Below are experts of layer 4 (counted from 0) of a mixture-of-experts language model. Rows are named router (the router's row for the expert), up (a neuron's input weights, with its number), down (a neuron's output weights, with its number) and show model dimensions 0-127. Each number is 50 + 10 x the weight over its row's rms, rounded and kept within 0 to 99.
After each expert's rows: "mostly gets" lists some tokens that are sent to it at least half of the time. This comes from a sample of Wikipedia text that the model never trained on.

# expert 3
router:49 36 54 48 59 55 54 23 54 63 40 33 25 45 51 67 35 48 62 42 64 61 61 56 38 49 56 49 51 52 44 70 58 48 43 32 46 52 54 70 67 43 30 40 47 56 45 47 55 51 46 56 42 61 44 52 63 37 53 47 42 46 56 48 59 50 28 33 48 29 39 34 54 29 57 40 46 33 51 43 54 44 52 65 44 42 46 48 32 54 46 55 39 52 33 49 47 49 46 51 52 49 36 50 53 60 39 54 48 49 47 38 61 40 53 65 47 67 36 45 34 45 60 53 38 51 61 43
up75:66 52 57 78 40 45 65 64 63 51 59 57 25 48 59 64 51 65 43 38 41 38 35 43 54 54 30 60 39 58 67 40 50 45 58 24 49 54 54 34 60 50 58 54 46 47 54 54 33 38 41 39 66 31 43 60 33 40 50 54 55 52 30 54 42 59 64 50 50 60 53 56 40 51 35 57 43 56 69 47 50 35 58 37 45 55 58 48 44 54 53 47 48 51 57 41 55 48 67 55 42 41 49 44 63 51 65 53 49 67 53 60 57 42 51 50 51 44 63 53 68 59 52 48 46 45 64 50
down75:44 40 38 52 63 60 51 43 35 42 28 44 35 55 40 39 46 38 42 62 55 38 52 55 57 67 47 51 44 59 44 74 48 45 44 46 60 50 61 37 55 61 53 47 57 57 41 60 45 50 41 65 45 56 41 64 67 64 54 47 53 48 42 47 42 64 52 36 66 48 39 56 58 48 49 57 54 47 34 62 41 74 40 48 63 53 60 48 65 72 39 39 41 27 45 44 67 52 42 61 37 57 56 49 55 65 38 43 60 48 45 42 57 60 44 66 60 53 47 44 67 56 54 52 37 75 54 52
up76:61 47 54 28 43 48 41 50 62 53 50 49 50 57 61 53 47 62 53 63 50 48 34 54 35 63 23 62 66 47 47 46 63 49 59 46 45 46 46 34 45 48 62 46 34 49 57 62 50 43 53 48 54 56 52 50 54 49 52 60 72 58 59 37 62 58 69 58 52 55 44 72 38 42 37 50 47 29 53 31 54 44 48 41 32 61 44 55 60 57 43 68 42 45 39 34 61 50 41 67 32 54 41 61 70 38 42 54 32 50 54 45 37 49 63 48 58 47 65 37 54 46 38 39 50 47 50 53
down76:50 37 37 45 46 52 47 55 44 77 49 40 72 48 64 51 49 54 62 56 57 37 51 44 48 59 66 43 49 53 51 44 44 44 40 53 66 37 75 65 48 64 49 80 42 50 53 49 56 59 38 35 43 60 51 49 41 60 42 44 49 39 55 51 56 54 57 61 80 43 43 46 49 54 38 47 42 63 49 57 48 45 46 56 45 33 54 64 53 45 48 53 66 44 58 59 38 33 45 67 57 25 51 47 59 34 50 57 57 52 40 60 53 50 37 56 59 36 55 43 45 53 56 64 29 48 44 55
mostly gets: " won", " released", " due", " government", " city", " state"

# expert 4
router:63 40 71 46 51 54 68 46 46 48 65 53 44 53 58 59 37 43 57 40 56 47 54 39 52 38 60 56 58 55 56 42 57 36 37 44 52 62 54 65 40 44 44 21 47 67 45 41 37 58 44 64 38 61 49 54 47 48 76 51 43 52 49 71 48 48 41 38 35 50 30 42 52 54 48 39 69 36 41 58 44 62 33 69 39 51 52 48 42 40 37 40 58 43 39 43 54 47 56 52 51 55 27 47 39 40 39 60 56 49 36 37 66 50 53 49 41 52 38 45 50 42 72 57 50 50 52 51
up75:70 14 60 67 53 42 44 72 45 51 64 60 47 33 59 45 54 45 43 49 46 37 40 36 56 52 35 44 58 59 62 44 43 46 49 59 41 48 63 40 57 46 48 43 50 63 57 29 37 35 43 36 51 23 40 52 55 47 52 66 55 53 58 59 37 62 45 50 49 48 36 64 51 67 37 61 53 64 52 54 50 43 46 55 39 58 49 43 35 51 45 51 58 54 36 42 51 45 58 51 40 38 52 55 43 63 34 42 47 52 58 43 43 60 53 37 45 39 64 55 55 41 51 42 60 44 69 43
down75:41 57 60 41 46 46 73 37 45 47 38 53 50 55 38 64 73 53 56 44 59 48 38 53 68 41 58 41 44 42 53 43 45 40 46 61 56 55 27 51 51 43 43 46 49 54 50 46 60 28 55 56 28 44 52 49 61 44 55 34 57 28 54 49 73 60 57 68 63 50 49 44 53 40 73 39 44 57 48 28 54 60 46 50 52 49 29 61 45 45 61 33 64 38 41 58 45 49 47 53 73 47 36 49 49 57 64 54 41 59 46 36 37 51 41 61 49 50 43 55 55 53 38 48 45 50 61 55
up76:48 56 61 32 41 40 34 64 56 52 45 54 57 42 58 67 41 60 66 33 56 42 45 47 47 54 40 62 50 25 56 41 77 58 53 58 26 55 38 50 60 50 49 65 46 44 38 38 46 47 59 56 53 40 43 44 47 48 61 45 54 40 73 61 48 51 41 59 47 56 40 38 37 65 43 57 41 48 38 34 53 57 67 46 62 57 58 58 50 54 58 72 56 47 38 49 58 37 49 40 53 65 58 43 52 56 36 43 47 40 61 37 30 50 37 41 47 50 61 45 30 52 62 56 51 46 40 57
down76:37 51 49 52 52 66 45 53 54 51 45 47 58 48 48 66 63 62 50 61 50 62 71 53 66 50 58 58 42 50 53 42 39 45 69 41 50 59 41 54 49 41 48 58 64 53 39 43 52 73 57 57 36 62 58 38 43 59 54 70 61 34 62 38 44 48 49 59 47 76 43 42 48 32 43 31 60 53 52 54 53 45 49 62 38 52 55 52 43 53 67 54 53 52 53 51 48 46 59 58 37 57 52 51 55 73 64 38 53 61 58 70 50 74 46 50 43 40 41 32 45 23 60 59 56 51 39 39
mostly gets: ".\n\n", "==", "===", "==\n", ").", " |\n\n"

# expert 1
router:44 15 64 55 44 43 71 30 39 72 59 44 34 49 40 59 47 37 76 49 47 50 61 46 26 45 60 49 39 52 41 52 47 32 50 38 55 44 65 55 52 59 36 30 44 63 50 55 43 34 37 64 35 65 47 54 64 40 65 39 40 49 50 49 49 41 25 51 50 49 43 43 50 43 49 44 50 48 43 65 45 44 50 53 47 55 35 56 45 59 50 52 49 50 62 59 48 44 47 53 30 48 46 51 56 37 37 57 54 48 45 39 64 38 51 56 51 44 56 46 45 34 59 56 50 46 52 55
up46:44 23 51 69 44 43 69 42 52 50 31 56 33 47 63 44 51 36 55 56 48 31 61 58 68 39 38 57 41 45 47 37 52 50 49 59 71 51 53 61 40 51 33 56 55 55 37 57 42 53 42 49 62 56 51 45 47 51 50 67 52 45 56 63 59 63 51 52 49 52 46 46 47 48 60 42 61 75 51 40 37 54 35 62 58 52 31 34 48 67 55 46 45 62 38 57 55 59 45 48 55 58 66 54 71 65 59 59 43 48 45 46 65 51 43 59 50 38 57 56 41 52 48 55 28 31 62 52
down46:50 52 24 41 52 55 48 51 52 69 48 71 59 63 45 60 51 51 61 49 45 47 56 66 53 25 49 45 48 40 47 67 55 57 51 40 56 40 37 52 44 51 57 56 56 69 50 62 52 45 29 65 74 51 63 48 44 60 59 42 53 56 48 53 36 59 41 47 49 61 46 57 48 57 37 32 64 52 55 41 36 47 38 62 52 46 48 63 62 53 42 45 38 37 44 45 49 52 53 60 53 46 74 39 45 43 59 54 57 66 35 55 58 53 34 34 51 65 37 44 42 79 56 48 53 42 47 56
up47:51 41 58 54 49 55 54 45 48 70 33 48 42 26 60 54 37 55 48 55 57 59 58 30 50 67 49 45 65 59 59 47 27 38 54 61 35 50 44 40 47 29 46 51 71 42 73 50 36 54 49 41 43 52 36 60 68 26 35 65 19 52 48 55 48 26 58 52 61 46 50 53 59 42 53 48 49 51 64 43 56 45 44 45 65 53 52 48 44 66 45 47 61 49 47 40 61 55 57 54 54 39 46 61 51 42 50 56 65 51 34 49 56 60 58 43 45 49 56 47 44 48 49 58 46 37 47 37
down47:57 55 57 48 47 39 44 60 42 63 43 60 48 46 55 62 34 47 38 61 34 57 60 52 45 54 44 51 58 46 57 49 38 50 73 45 55 50 52 59 40 63 38 47 50 57 60 63 49 42 41 70 59 50 48 42 35 60 35 55 53 53 47 59 56 32 58 46 49 48 66 69 49 60 69 47 51 35 46 53 68 59 36 54 41 54 60 53 44 51 46 43 62 47 46 40 42 79 54 46 40 49 54 38 24 78 52 58 46 61 43 43 55 41 62 43 29 55 67 60 41 64 62 46 45 48 51 63
mostly gets: "ized", "ating", "ated", "_{", "ically", "able"

# expert 0
router:57 37 62 47 48 38 67 37 44 40 53 27 53 48 33 59 41 46 40 32 63 55 55 53 40 48 51 40 44 46 61 71 60 44 32 50 51 55 63 51 52 65 38 53 42 60 60 63 37 41 60 57 40 61 54 43 48 41 55 65 55 32 56 54 51 33 35 66 52 50 35 60 51 40 38 41 51 38 60 53 58 49 23 51 45 42 38 49 48 51 57 49 67 48 51 47 64 41 48 55 35 46 50 52 52 46 32 65 51 49 40 33 65 62 56 44 58 42 48 44 43 69 51 54 45 45 74 44
up37:43 48 53 42 50 73 40 57 39 52 51 68 48 39 40 40 49 56 52 45 61 59 55 53 60 45 49 47 54 46 51 46 65 46 41 65 73 49 53 52 45 49 54 66 53 31 44 53 49 53 55 36 43 42 45 55 51 59 57 70 25 64 49 62 54 61 53 49 59 44 51 34 54 35 60 50 64 34 73 31 61 53 64 62 45 29 66 58 51 32 56 47 51 57 29 43 49 53 57 53 34 45 46 53 49 36 31 64 48 56 44 38 47 41 46 62 42 51 52 39 37 61 49 68 64 46 51 48
down37:58 32 63 54 52 49 44 45 44 52 70 59 56 42 39 39 28 52 50 56 46 34 39 44 42 50 42 34 52 58 79 44 42 52 47 59 48 44 55 27 46 53 52 45 43 39 39 68 59 39 49 51 47 62 42 77 48 49 47 50 35 60 53 47 36 46 36 27 51 47 50 53 44 50 53 58 29 47 33 50 54 33 64 41 61 36 37 54 48 48 41 51 49 29 59 62 41 54 44 40 60 51 60 51 49 45 72 55 43 43 54 51 41 52 41 53 45 51 61 29 61 47 48 49 33 55 43 35
up38:40 58 44 56 31 58 42 45 61 40 60 50 48 48 61 56 29 65 44 64 65 65 54 49 47 13 51 48 44 46 37 43 48 52 56 51 55 55 59 54 41 55 39 45 41 23 57 51 38 52 42 49 42 56 45 39 40 44 74 73 58 36 47 54 53 52 46 62 74 56 58 42 48 57 58 67 48 56 55 61 60 40 64 50 57 39 49 59 48 42 55 52 36 63 39 60 46 44 61 64 68 58 57 49 29 41 52 47 46 60 56 52 50 34 54 36 43 42 56 58 43 42 48 51 51 58 53 60
down38:56 42 47 42 67 60 58 61 56 33 43 69 50 45 49 44 63 52 32 53 47 40 54 51 39 51 53 38 51 68 41 52 41 61 57 56 59 47 56 51 32 40 47 56 40 48 53 49 62 40 39 57 53 58 40 41 51 59 71 52 64 45 54 68 54 53 52 44 67 29 54 44 58 62 59 64 65 73 45 63 68 44 62 42 48 57 38 55 56 45 38 51 57 43 46 60 53 43 65 45 53 49 63 51 46 53 37 46 39 60 77 49 45 49 43 47 61 34 57 51 34 26 67 45 61 40 35 48
mostly gets: "U", "O", " U", " Mid", " Air", " Pro"

# expert 6
router:59 49 71 65 38 57 64 55 75 43 45 34 40 46 54 56 46 59 49 48 63 45 61 47 47 43 61 35 77 41 65 55 41 29 49 51 48 54 46 77 48 62 45 39 33 62 48 33 43 50 21 65 42 51 61 37 34 44 67 52 63 56 50 42 45 59 36 49 49 36 39 53 55 40 46 32 50 39 62 47 45 53 54 57 47 43 56 44 34 55 52 46 42 47 40 39 44 47 49 52 43 62 46 59 47 43 35 67 54 43 50 41 56 53 44 34 41 45 33 50 45 45 51 51 53 47 48 49
up75:66 51 41 75 42 37 58 57 60 62 55 54 48 46 51 56 40 41 42 52 35 41 32 50 48 60 46 55 44 63 93 65 33 43 36 27 56 53 60 43 46 47 49 50 46 60 41 47 55 44 54 49 57 39 40 69 37 40 53 61 57 63 41 51 41 49 54 43 43 70 38 63 43 43 44 52 47 65 60 58 48 63 61 38 50 49 47 44 38 62 39 41 58 49 51 35 59 49 60 42 42 45 47 44 52 51 61 47 51 56 45 61 45 43 37 49 41 33 51 50 52 45 47 37 56 41 52 27
down75:42 62 54 31 44 55 73 51 54 36 63 36 34 59 34 54 66 48 61 48 37 55 52 53 50 57 54 51 59 35 54 43 66 66 59 55 49 66 46 57 50 43 33 39 43 53 54 66 58 57 55 59 41 49 61 65 53 58 60 64 27 31 48 41 56 49 62 61 50 69 46 38 60 57 54 51 58 64 33 53 54 59 46 54 42 54 33 74 49 57 51 50 59 55 65 45 53 46 32 60 61 52 33 64 54 45 53 62 60 60 47 60 39 54 47 45 58 58 58 66 48 65 58 44 60 48 61 47
up76:61 45 46 54 49 44 44 38 50 74 67 56 70 44 59 62 52 56 54 40 51 39 34 30 34 32 34 61 48 43 76 45 42 41 44 46 30 51 48 46 58 48 60 41 47 41 44 69 45 53 37 41 63 45 47 53 56 45 38 51 53 52 53 35 51 61 57 45 46 55 51 65 54 39 19 52 57 48 64 42 42 45 56 35 58 50 40 53 62 52 39 54 44 45 47 41 61 60 57 42 28 49 42 55 47 69 50 39 54 55 43 54 37 67 45 62 49 40 58 45 64 54 44 44 38 36 60 45
down76:42 45 44 54 44 39 60 66 58 48 55 57 57 64 34 39 36 61 40 65 49 53 56 63 64 55 50 43 45 34 37 65 38 41 50 48 85 61 57 55 45 69 56 58 55 53 48 41 49 51 47 42 30 34 42 50 49 51 49 61 60 58 52 54 52 47 48 53 42 33 51 63 59 58 57 53 56 52 50 51 52 66 53 66 52 36 42 38 35 48 61 56 47 41 52 56 55 58 69 60 47 36 54 53 35 45 65 38 45 25 40 54 54 60 48 53 69 33 35 61 57 56 54 68 43 47 62 50
mostly gets: " April", " February", " July", " August", ".S", " January"

# expert 5
router:40 31 55 44 47 31 52 54 53 49 50 29 42 51 30 77 47 45 63 51 59 62 55 50 37 40 61 34 50 39 67 47 40 26 44 51 67 33 62 60 47 52 28 49 47 63 58 42 41 45 39 55 34 61 50 47 52 35 63 49 56 54 51 56 49 39 45 63 50 38 50 40 66 49 50 52 47 50 51 52 39 33 48 72 51 57 49 54 48 53 68 60 44 59 47 53 48 43 43 62 38 64 52 51 43 44 45 55 62 47 44 50 59 41 41 48 59 52 38 61 30 38 34 48 54 59 68 56
up37:40 44 41 43 50 64 66 52 46 51 60 39 45 26 51 44 46 37 65 44 70 52 63 44 57 51 54 52 56 53 53 53 56 48 50 47 72 59 53 58 48 32 51 61 20 45 65 34 50 33 47 51 31 55 33 47 48 59 40 79 60 58 50 48 45 53 64 54 64 55 53 39 57 36 45 59 52 57 47 47 56 57 48 63 59 56 47 67 43 42 69 56 40 66 38 48 50 53 41 50 39 49 25 55 49 43 40 39 49 48 55 59 61 57 49 68 49 45 65 58 36 58 52 63 47 58 42 40
down37:44 61 46 44 61 56 41 58 52 39 58 50 40 51 52 52 59 48 63 55 52 50 44 54 44 52 56 44 30 52 78 36 48 42 55 63 38 63 52 43 44 46 54 68 62 61 47 49 42 64 59 64 63 42 55 37 61 43 49 49 37 39 57 40 51 57 56 40 66 64 57 61 40 54 53 66 33 55 44 60 59 34 36 34 62 54 46 61 44 43 47 48 51 75 42 51 62 36 53 42 57 52 45 72 52 52 60 26 40 58 39 52 52 22 42 27 54 52 40 53 51 40 52 47 52 47 46 38
up38:31 47 58 52 32 60 49 59 42 53 43 39 53 62 54 62 46 47 42 51 52 54 43 40 39 16 75 65 48 33 46 38 70 26 41 37 68 49 33 58 47 44 44 53 45 45 49 57 54 42 55 51 52 44 55 43 47 47 55 68 49 47 57 56 59 44 45 49 63 50 42 54 69 49 46 52 49 64 69 67 49 37 51 29 64 53 43 48 51 37 46 56 41 57 35 66 53 34 49 47 66 49 39 40 48 54 43 63 52 59 54 54 45 37 65 45 51 53 42 51 43 54 41 67 51 68 41 47
down38:24 59 52 51 60 45 39 45 41 42 39 62 52 63 66 38 50 35 39 53 52 39 59 42 64 45 62 44 59 40 45 53 39 49 39 54 72 36 32 54 39 40 53 70 39 41 67 60 62 36 29 56 59 53 52 44 40 47 54 59 31 64 61 67 53 52 46 45 49 63 39 59 42 59 41 49 64 54 44 54 55 50 58 48 57 43 41 45 44 42 41 56 48 33 62 43 56 30 49 46 37 50 58 55 50 43 51 46 45 43 58 49 71 43 60 73 53 50 61 54 64 33 43 36 52 47 53 58
mostly gets: "ib", "av", "ul", "ik", "am", "ag"

# expert 2
router:45 50 52 57 52 48 66 49 68 63 41 40 55 59 44 57 46 57 61 48 63 51 39 38 49 46 60 50 79 53 67 50 54 34 30 58 59 56 46 45 69 55 57 35 48 59 44 41 48 64 45 49 35 49 46 40 41 59 61 46 42 47 48 58 42 39 46 58 73 50 35 43 55 40 60 57 60 39 59 52 47 43 33 62 49 57 50 38 40 45 61 49 44 51 44 57 52 44 68 46 42 76 55 43 53 58 42 41 59 46 51 49 36 51 32 41 42 50 45 62 31 34 77 40 39 51 41 35
up46:66 42 40 60 56 48 44 33 43 49 49 36 59 52 38 55 58 50 56 47 54 45 43 63 58 74 54 52 52 44 61 33 55 58 42 75 68 44 53 47 55 24 60 62 41 60 41 62 53 57 56 45 63 51 64 34 44 33 68 50 50 45 33 60 61 51 47 38 52 57 52 33 47 76 63 54 45 48 53 45 51 42 43 53 54 55 46 32 45 49 49 36 39 58 44 54 48 60 50 39 36 53 62 55 65 54 61 49 44 47 32 37 71 50 38 55 58 44 33 47 41 42 53 53 46 38 48 67
down46:54 49 38 45 47 54 41 39 64 41 58 41 54 47 42 57 59 44 31 54 46 54 58 60 53 52 41 46 43 28 50 46 38 43 69 42 61 57 53 56 43 44 43 56 35 58 50 36 51 56 49 46 64 34 41 44 44 60 65 43 58 69 27 50 63 47 46 47 49 30 53 37 47 50 47 36 64 46 68 34 44 55 43 44 42 43 52 37 89 46 48 37 57 59 55 53 60 43 53 41 47 38 60 44 59 48 60 65 65 51 42 61 58 44 44 52 50 46 27 50 43 71 45 55 37 41 56 62
up47:51 38 49 50 39 45 53 44 47 40 49 57 56 51 36 48 33 49 48 60 51 47 55 38 48 58 40 46 42 55 55 58 40 54 40 38 46 36 45 29 38 48 47 42 44 51 69 48 54 60 56 44 56 59 56 45 69 66 50 64 40 46 38 47 40 43 39 44 65 44 34 65 38 38 46 41 50 56 58 50 62 57 57 55 54 53 38 38 59 58 50 62 61 35 43 36 38 71 43 55 60 18 42 47 52 42 56 60 63 43 34 49 46 48 49 41 56 61 61 59 35 57 34 59 48 22 46 73
down47:54 55 55 47 49 72 37 55 39 49 42 52 46 57 48 67 37 62 48 57 39 56 58 53 47 45 44 58 41 48 51 57 55 55 52 45 57 41 62 48 35 51 43 41 47 51 69 45 51 31 49 59 56 40 59 69 39 61 34 55 63 68 47 57 62 58 48 35 55 57 53 56 38 40 50 30 51 33 54 54 53 34 55 35 44 52 59 36 58 64 39 35 33 54 29 54 55 37 42 41 50 40 52 35 45 54 61 58 46 51 39 52 41 73 45 58 25 60 60 41 57 66 46 52 39 47 48 76
mostly gets: " an", " a", " JPL", "Personal", "°N", " His"

# expert 7
router:39 44 76 52 37 52 66 39 55 66 61 57 36 49 51 50 48 65 57 48 62 56 61 44 32 57 72 61 48 59 66 44 40 36 55 41 55 54 49 63 39 68 45 28 48 69 54 41 45 47 39 53 60 59 47 51 57 45 67 54 58 51 59 44 44 66 54 62 55 58 42 45 61 53 44 27 61 38 46 62 46 44 54 55 53 42 35 42 56 34 37 52 38 61 53 50 53 67 54 49 49 52 31 56 61 46 32 45 64 48 45 42 56 47 56 59 44 42 66 54 52 69 64 62 50 44 41 43
up66:57 53 49 44 40 52 60 44 50 52 25 66 46 53 41 53 33 55 42 51 64 61 64 61 44 62 56 48 70 53 64 40 46 67 50 33 48 54 49 41 59 32 43 45 53 58 36 51 64 43 72 73 73 55 34 44 43 47 64 52 75 42 41 49 54 58 48 46 55 50 33 59 50 41 49 38 55 43 67 46 50 56 40 52 48 54 50 48 44 59 47 53 41 54 54 48 44 57 57 68 63 47 38 55 48 57 42 61 67 56 60 49 34 29 35 45 55 32 43 58 55 46 66 40 57 54 54 59
down66:53 60 49 72 41 49 56 30 49 56 58 58 45 36 59 45 44 60 61 33 34 57 51 48 62 54 43 25 51 58 48 48 57 74 56 43 49 52 44 45 61 52 59 44 30 48 46 36 67 27 53 51 52 50 40 50 53 46 45 53 71 51 62 53 61 32 54 51 53 51 41 39 46 53 53 48 43 63 54 64 48 51 49 53 55 48 47 71 64 39 44 31 52 53 40 48 44 60 42 69 52 34 50 48 67 50 46 50 42 53 62 46 63 58 23 64 44 52 56 48 60 55 58 30 52 43 74 51
up67:50 34 43 56 64 53 36 49 34 77 55 50 57 39 58 44 48 54 58 69 68 60 51 27 43 44 36 54 45 54 51 35 67 61 47 64 55 53 63 54 53 59 59 52 52 40 31 55 51 61 45 42 50 56 55 60 54 58 42 71 64 57 51 57 52 57 50 73 49 39 36 59 62 49 24 55 64 44 55 45 50 41 47 49 44 30 41 48 51 60 53 57 46 64 26 41 54 59 52 48 53 32 44 50 49 50 59 47 42 52 46 45 50 44 47 52 58 44 54 47 69 33 61 51 59 44 74 44
down67:60 18 54 56 64 46 25 64 51 68 57 61 68 47 50 38 54 39 41 73 48 34 44 47 66 39 33 35 44 51 71 50 39 42 51 39 48 33 50 49 54 59 48 49 60 50 52 46 39 44 42 44 45 43 51 66 51 42 45 57 56 50 50 67 49 57 46 52 48 45 63 55 44 47 45 59 33 50 54 35 43 54 53 39 52 45 49 47 58 57 51 53 56 27 62 47 34 34 50 49 68 47 72 58 57 51 54 44 59 48 34 59 54 47 56 44 61 44 68 43 51 42 30 42 43 58 49 45
mostly gets: " which", " c", " p", " he", " m", " two"